From a checkpoint of a small mixture-of-experts model trained on Wikipedia: 416 tanh GELU neurons an expert, 6580 steps.
Below are experts of layer 5 (counted from 0) of a mixture-of-experts language model. Rows are named router (the router's row for the expert), up (a neuron's input weights, with its number) and show model dimensions 256-383. Each number is 500 + 25 x the weight over its row's rms, rounded and kept within 0 to 999. Numbers have three digits each.
Before each expert's rows: "comes after" lists some tokens at least twice as common just before its tokens as in all text. This comes from a sample of Wikipedia text that the model never trained on. Tokens count by the router's weight.

# expert 9
comes after: " |", "|", ":", ";", ")", " /"
router:502493488526473501487478434528553488476488489521485486497470515475520500507528484472495531462493511493509471500525479537504488502509518463477527469522465500484508489520510489473471445479550498488481510478504549469513483492494487528494458461500487524550507450479462477520541512492494542489517524479468496551505536535488501485541529475491500501498492497525495508537499472526479508458500
up0:491458504475473514477485503492516479504456507433503471468523503499496455500454516485460502503483493544521485490483553530521526512498467488491472510546524500509496475533506518463454484511528464466487505473535572528492516508515514489518501512463491538523518494485511472507496497467511501487528494503479579503475517502481488496529482505521540518481526464512495488487502492497454504456498
up1:497457536477519496519484491503505485472487490468491475464489492452506488497485485524509454515482510523510510508521539471528523515499524462471513509495509484480456549506505492511520478552489460514520500475516505538496525504540495492566470484514510496536484506506559520525484497444435565469479512472505515540510490481485536486515530476509523494472506491471517492446504550511486511523471
up2:507508526533505517492503457501466496499491450530515476480470477492492487517448529532510526519503491478527519475505436517532518484502515487487521495454455476537452507485481523493452516532493479524510518506534486520486459498504493513472477540498541572510468474497466489509547547510493505513537534517476518474470542470435519533482501471538500475530483517499503501494490482473473529541476
up3:512451487536466539518493514505548486551491488526481510457501516504522505533509476500493524511501488521479523489487451507510473461451533493526514483505493498467474506516518510513532526511539468510499461495499484507486512525528484509519538521491552482577506443522500481505505503470515496524497486505508474476473472437483506503486552505531505493496485459541487518431452491512479460460520
up4:511500477502486498533481494518478479534511462493489523514516482506512454468480513475533487527499447494516479493517479481518576526465525516505516522526464516512530538501511539503515498503513514514508498502501491485486481515518488508462503533553469453494487473516455457522480483496494483498461547532474497503483514473570542488483550477510494510514502502516518518495476507498458524503472
up5:538514484538493534492499496525524530497535509542516526544486500474498510517524485490502486499490554508526516495516471445502513507451520494519491484508502528506521526509542515518488521526536461531510551473517518490498494519511496509525473492530443497537528475442468502500480488458502491508473466511517508518521434512494489509526469478500495566520527463484501496536486520553494513520474
up6:491520513492511543505489531505464525492512470501502520499513495496529510471509464511483535441500487486493520539492460504562516518505506500494519559517486507495526508495471490501496494523540484518484478517515498472533511515476495497509470527548543511498493445522475491529529506487555536489501518477510451568477500548503490479466461497522507463533504504463521452472450493485513484507512
up7:509497503493496510445480468504467499480510513505523497483477535517494484538487536507525508537502516558464488493531483502502485511466506517551535506460516507513471469518499501528463491517487515445442516550494536462501508439502485552521528514504505493527519514508507458492518512486505508461525544479478493510521510518524492482511521454495492533514497502489493495494478536483508491522456
up8:524515489535491531508486488476513488517494511492494531496532474525496419522501545509519501512481476483482504469494532532514461500482485492477486499554508535527507479504523501527506526487550557513507510537493485474527483497476503458496492454536522517542472511473531496509497503459498560520468492540529509534485495510445486495476505497495502550482502494504492524510527459523488506536487
up9:495506510496480512520481506482447461505518515513511539506505492480514543508481557504462503496477497487473532530518496474529490520460484479479505480483509485477488450523520497498475503504523454539489482519552504552521504547493516507504488483506494484490506471492484429507462485511483526503523472513489506492495531457481521492489480488483497492503483500511471484480525508499489504489492
up10:513529449475498521530480512510490484527514531536533507468462470501498434471503481537485494513464443483526478435502506512512511514510493551482512522513513505472496513479475517473538475549517541517477527488529470503548523537500464497466484511507514480521524554533472487479521478494521502460467534533523495497522518505518439464520479484493468545492482500494497510493498491487488482537518
up11:480542503527501519478479473520511475494514542496549507504477440484457486503521490492520535509537523516536521522497536468533496486537531498519527486486521464479509443492528482532474473480505470492477532518518497435480475510492482497529478480492550512466450472507459481492508495510516474534547491508530465484496481479482496505474462501486525513478490465536468490540500550474482510531476
up12:516503501549543434479522519504528464478495521475475502478491473468511462489512491531472515498527503441509484546464502488456524504508464489533502478552487508544463496512501508490508495501514562491442491487492460524503532500481457525496438508499545490496489505510463513525490483520518464501449511498506483447521507489507498516475499467524521506477476522514499483506490489476509486432467
up13:502486475547514500474483492516472526485512533499459536471499516455485517497448484504505508514484559496498479474513475495487518475551531529494527463498499519529512495499470545506473464514503503472529513479500506496526509505491533512548534475532498456520501472448497500541498524500513473500505489517525500503494507517496478477513516501534501519523508458562503447509504497464548477513484
up14:493493494507470541480464475516488460518524473475548519470506514526492498513468534520497531497518537522492463507521463524503485498482517463452504478445498515520540513458485488521465457506530498459525516541473496495532504518545485533437510482480537504499495538511482488519549488497510500494504530500494509473504498484469494441489484528473531499492482521498518526516482456519481476521538
up15:509503503480496516466484479556495447497488536470525541461463507466512506502503526556506504489500502508482509521513467524497494537514538506482478509492537513511468506530503506483506536503500457555508491499437455468499471486454473475492490440482465484481488475511498481502472502496498505510492520503481515532485509524486478497500480523530516528483478507521479535500443543496467490526511

# expert 15
comes after: "-", " (", ":", "/", "–19", " •"
router:463511512522459490504496503510478499489491485512507545486462546501490486519493537521528505484472454503480480497490492493499470479505504500496522508494480487488519468495491552536516475504495492513478503489464496529482521517466508527492471464493550495543487509488455456494515529527513532502452534510534528511448481488493496493466509492541540498479515483457503523478506530525528500462544
up0:499512496506471515502512518473498444526528494545538466482487476518501509508470494486518501525492480503515494517503504488491506493505497447490520480519435452518525508516476502482509502443489503542518572500537536473495521530537486482485505516519565482470472511535503487472542480546506522526484528458532485491491516536515546469462480518457550519523499500486489505479491534512516508531507
up1:491461471481499531461521514465530494487445489539498474500490542468503487501486512496545541501496473482499518451493493485488489470548503503514492524446512498515491476487519514515480467532470480509483505490491496507488494495522515524518510543487529479471494498479459482493420503511497484434482476528479493523475502514497461476492501485537484498508485484495478509519490507497496446486492
up2:529490495511442462502471528505530474449507476495549495492505493511527500494498482500466519487501478496474524483482493516521473475519507479500511515511501484479497501504500517493520486487471504552471538491461549506466485499463536503495519500501473527507472510536520448479517515538534548492447522493498469497458472506479537477459457501510523454504500514497497483482485518499535521487475
up3:488511497522508471494494484531460459537514567521510524504488510551534463482516552527504506520490522478475518488494515533494487492523493504484537477513517456528494484481474496512513519526520455503463550492470503519505474515546520500531488479520485488498504467475509509495479501496504498536523530503500479471499497465447488498488503518514497467531515509503535486505534518503526500503476
up4:500448459497533531509477542520481520495477489537495498494484479504522530497509538486479534484483485483495506478497501536515515478512487479510519544465462516493491471462485487465515514453507509481473484482480518471496497512493458528473510491455485466499495488495505485495471502540501514452479513476518556523474472490486495507506462481502539465494499477506526513535553482500507514479534
up5:520498508535483466462506513477523538499489520527494483477465532487509511481501506536548477525525476503510490523495455531545457497469478470490502524517496502469521513540519561482459526540536479509534507511522523503558447472508480494501530469482500512530508494541502525519447522522497484524486487518495508572502494503512485504515522562506503504523509494543492502503477448541476493499477
up6:539506488502488488535490491489483496458506519520506505497488524522477501541461470516515509546517518501494513492510508462545462510506553487510535471467454511502517490513487483511516541492478535499505520508496511533451495511488464492493491504483518467506496493464481513511482507528446519478505515450501488514479461467508519500485448516548464487494516455502476504441525485488450505489538
up7:447483526520499448487496523509496501497505514493471533472501500532511495469492481519526513480482532471520526508518443528494490518481538545492496432502525493459500474494467502511510438491471503491547452509499552482486476461490495495513492485478495512500488511469462460496512534509484498479493475501529517490482495514477492516478517491521544482525534473462482500510484508510483564534532
up8:511464520514490521501529493463474507469498470473534474507521504523537513532495484511494480484522522504479469470519491519522489499524472536509502496443471544476467538485494490501468499466492482506491507486486482503508497484510511488551471554526501476521506494472480501499473520443518446534493512522468530512452481517514504476469505484524527446505483518464539514500540504580495481491505
up9:505510549518458519464551474480492512464502487508527533465497478465487494463475490514528525493528494448486480514491475525496512528455499504490516515483555504520491527509488558513469503489478482548511474510503522498493501485504494492505479449540514471505482522481501523528526525479528503508484459502513496550498471497501507489461525474516521490452492484484536471525519508498497490492499
up10:487475490494509473494508480511535473498490508549508528490520489487542513533513495532563539453489489528488523484514495485513480514489473550501485514471493529480518535458458526471473526517468487479510478531497477478477520469509484488441494511478459496504535556498448491517495514520475476495521515519509453503512456495522494452525498486557492497486535505491512513488524484534469488507529
up11:516460482536487537463500490512452568530521517526501480497513490525486527492491533510470534466479475534519499524509511500467494519515529494476548475518448500504484511510479521499486491513520523504534527484501502481513520492482505503524492463486490493522471473519520496485488510466503516476467441507522498495526531524496507501455504498505522463513505498478503502513503525429503508507510
up12:471500480482528515508508488497516481462546520508513492471436516513461489502547462519493508449463491531502501495474496496464504500534521479521508485525497507491511542489528459507501471525485495508474469518471479540473531534499517509503460459473521451521479499502496500471503531522517446523462485525528504479476518514515482489467533506467547488516533457567492503453494553518520479508518
up13:451516562507513511496494516509499478500463497498541511516458488516521511537500525489493474505484522515491533494517453492480457492549526504453514469481525471492525586483538498462528447535475485561544499491516493488534532546474491498518462507498515524499509449526471517515476515540533497496489527526491519489483513491543467472475502470521531430491510444480491527518491554479487499468448
up14:452484482511491457488478455530484522526516508460450536488520502482462515488506499492526520512554484485497496536509545513454513489500440469494551517523498484516523473525511479474490530492516515486536463542508512532497518549492473494487491514514478485485527519455518488475473499499541494531518458561486481455509484499480496480472541490503516483510520523541529512501524512478479457543504
up15:460464491495500539506496481488483493515502483537506491505506491506482480500487512504497539546485473468503485495541507507450529535532541479476508483510504484487473537528506512466504474492493491487468507485478479444544534490495501510522472459495520482470532516547528494512511501520551488528488495502501502487499484512457523502495451495530519481467506527466519491495489535506492527452501

# expert 4
comes after: " |", " (", ";", "/", ":", " $"
router:519508497503467479487552498495494510457478459505484508494478498518486470469534511503483546515445495465503540458543514485523497502474470471477499450523486484517468498485474493533508495506488495503491532476469519525513500501509510520489464479531547503510435450557536488503527502530488522517510525503490498490500438497491468502486502501514519472505477482499468483526482441491481544487519
up0:489453488445496488489505479444501452484470523531510447483490468485488477487538495532500514489462474492505448495532471483479499496489498519498501522508468512523480483474466547509519514476562521470518544493517510461513533464498475526469500449506508505505471465522496492490526493484519495515535481524493507486524579501488485492494543447521546503490487483541502503513525479506494500489518
up1:492497496472519462539492498539486469484457553468515479486536470491499461445517527475516496480516507476508476500518509505502528520509503479503489494486491476510495516469495503498463463506531501535506462519511488519491501518532417482506503465489508495500481512545468488483488492488532497510536494488500546509506466500452540506498507517512461511463544521493551551453456459481471498474494
up2:491515488524482528482535500510499508493491471453526487505495541508485494477485478497504500494462505485478485513500493532432492477486541558528461501521424487563501536509489450501481497542500504516510537501490501480520458474461522535460463485528488495520476439507513482459526518567500506553504465524533480508505483521543510494505474492502482480522489544549550491541502518502486494530498
up3:505503516485460476532482504493555529489542479454543525475483517526516493458473490499501524508450522521492479540538534506470501486526500528464540492464456467487522553499464541519511535478497467536473511529473489469475483492501488512433510464524478491521477456556497494490501532500443442512456494481505491478504516512524522485469497510501509484476506525483465507503515475515511517482501
up4:511482493508458522479517487528530461498506509450511473491502493545535487457492512490542476508506465493489489467487524485494527531440509470486477477506495515480514498500502505454488518488497523490521491444467494510474530480552467536541501439506544488510486553487511486516496485558507485540528514522489500475483527489471508484476499515500465451536505491533484496501480455540500468468503
up5:449493536542523506462480485533517494479510515460505495488532465464514502467487507514517478506507509498473505531536497486505484537552489518522503484485524487470526482483507507470513477497468499522517461504469476525453518525527521509500497465504502520468516457518539511513494499510523539520504473487475488569489515522483457483541487461482489447468509474504491479553463555534449541501505
up6:499497496505540541476489460500534505508490487495518480518488487546549498485507504524548542516479493501493471474525467483514477495450503529515532483486501479530471533508571487507503496489491442486494479479451533545519534477476515501442469522503524541521519497518487505543492498486500494482485482484549510507516492537523524519497497488509554495480515481472479519528479486535516476499466
up7:521537489481526500485448491519511502518453522527474516483513493509510529493522485491499486521475505466474547523552506513476527483490486506509482471503456472477520518483519522461500520502495456500451500503481486483486482546509486520464499511471524513470481489558518486505478459534506473533483551498477522475510477469512527494463505530498484477477511544508516495473468471493463580477478
up8:499490513531512511469507470550520480489532474480536476495464437513528526484486465501502528512478522462492525496526533479499531529572479479525514490498474510534472525501536532477520523494545529509532496463511521499498473478494484500518497495525505481474484476516503479531460490484507490514480485510498505491495477476534505489459491539527521507539518503475471527511489491481519501507505
up9:488503468515501474476497527483494464480486477498520512476476486464490510521554537442527519471514463551483506500481530474527491472464502476506503557525469492478523402500498477529506518511537487494527523483501495495473531512499513535541465530464523490493496443508491498501476515533509541486510482472528480476513520481501533498507524508495508496479539547523516532503494494507518484506488
up10:528535486532538485514496494499416523479504494472491524498532466489466499475524490477515486471507475491494520513507512490468514482492475540512517466471493489535506446497525529503485513530461498501505489527535491498522448484502475463505468475470491448501527491475507495489527505513535439506489483500512506516505485558510485473497474506523562515522516491517496493514494501514474485525508
up11:492493525486527500526535519489474505512511467496516508467503495470502481472523555489510528518517525468501495506555503531469548517531486446531509458554494471483528504489495511504499465507487478502521464471500513480463493448485540505502525498519496483491496512512533527514476533514453463528485500487528495504480520486512492509461528486517486481471506483482520528519471501508495465520563
up12:482534490504519509529520538497499505490504493474479498541499503454494519536487483530474551501506481456527505490504551524516505511480514546473479474533461509488523533557538478511507499468510516485506497502516478458507487512496498531500462492505507469489463446522519513555492505513533509513535533504521463460541477487489516469520507514548488483489518487453459448512477471484491555445495
up13:534532478529462502509491468478484461516505450509488507520474491535491499483486554529486496515502486507456472547505512493495497523492486524463558486484471507472487486506485497497529461483502452490474473484546515471538520478486488493537472512508536529474476487504523484460463465501463501496508487499452538519476501491478441511513484493556488497498470507503518443515484471535497541526517
up14:464492472465526449478492525469512491482487530471487519460495524523490462508515471544510473476533464503485508502509524514496531546529478537516554505515533497495499506498495524520539460508510476532453494503520482555500530508514507526510473518473542485481481527501499496517471481524478505496500476475479495470454503491520468481523499490483520474482499469519521526526501515528526463540514
up15:505496524506520497470502539480463522487523515483479487476472493488553498504546542517476475524470523497534491530499543507497536481497504513498490512517511499457462504495526508506549471493534472491548521461496459491526504493487536498444501481495503494482453542505514483545454518502519512514533502511459525560512494477491503461438470472496528491478500488492453512501464560472492502494505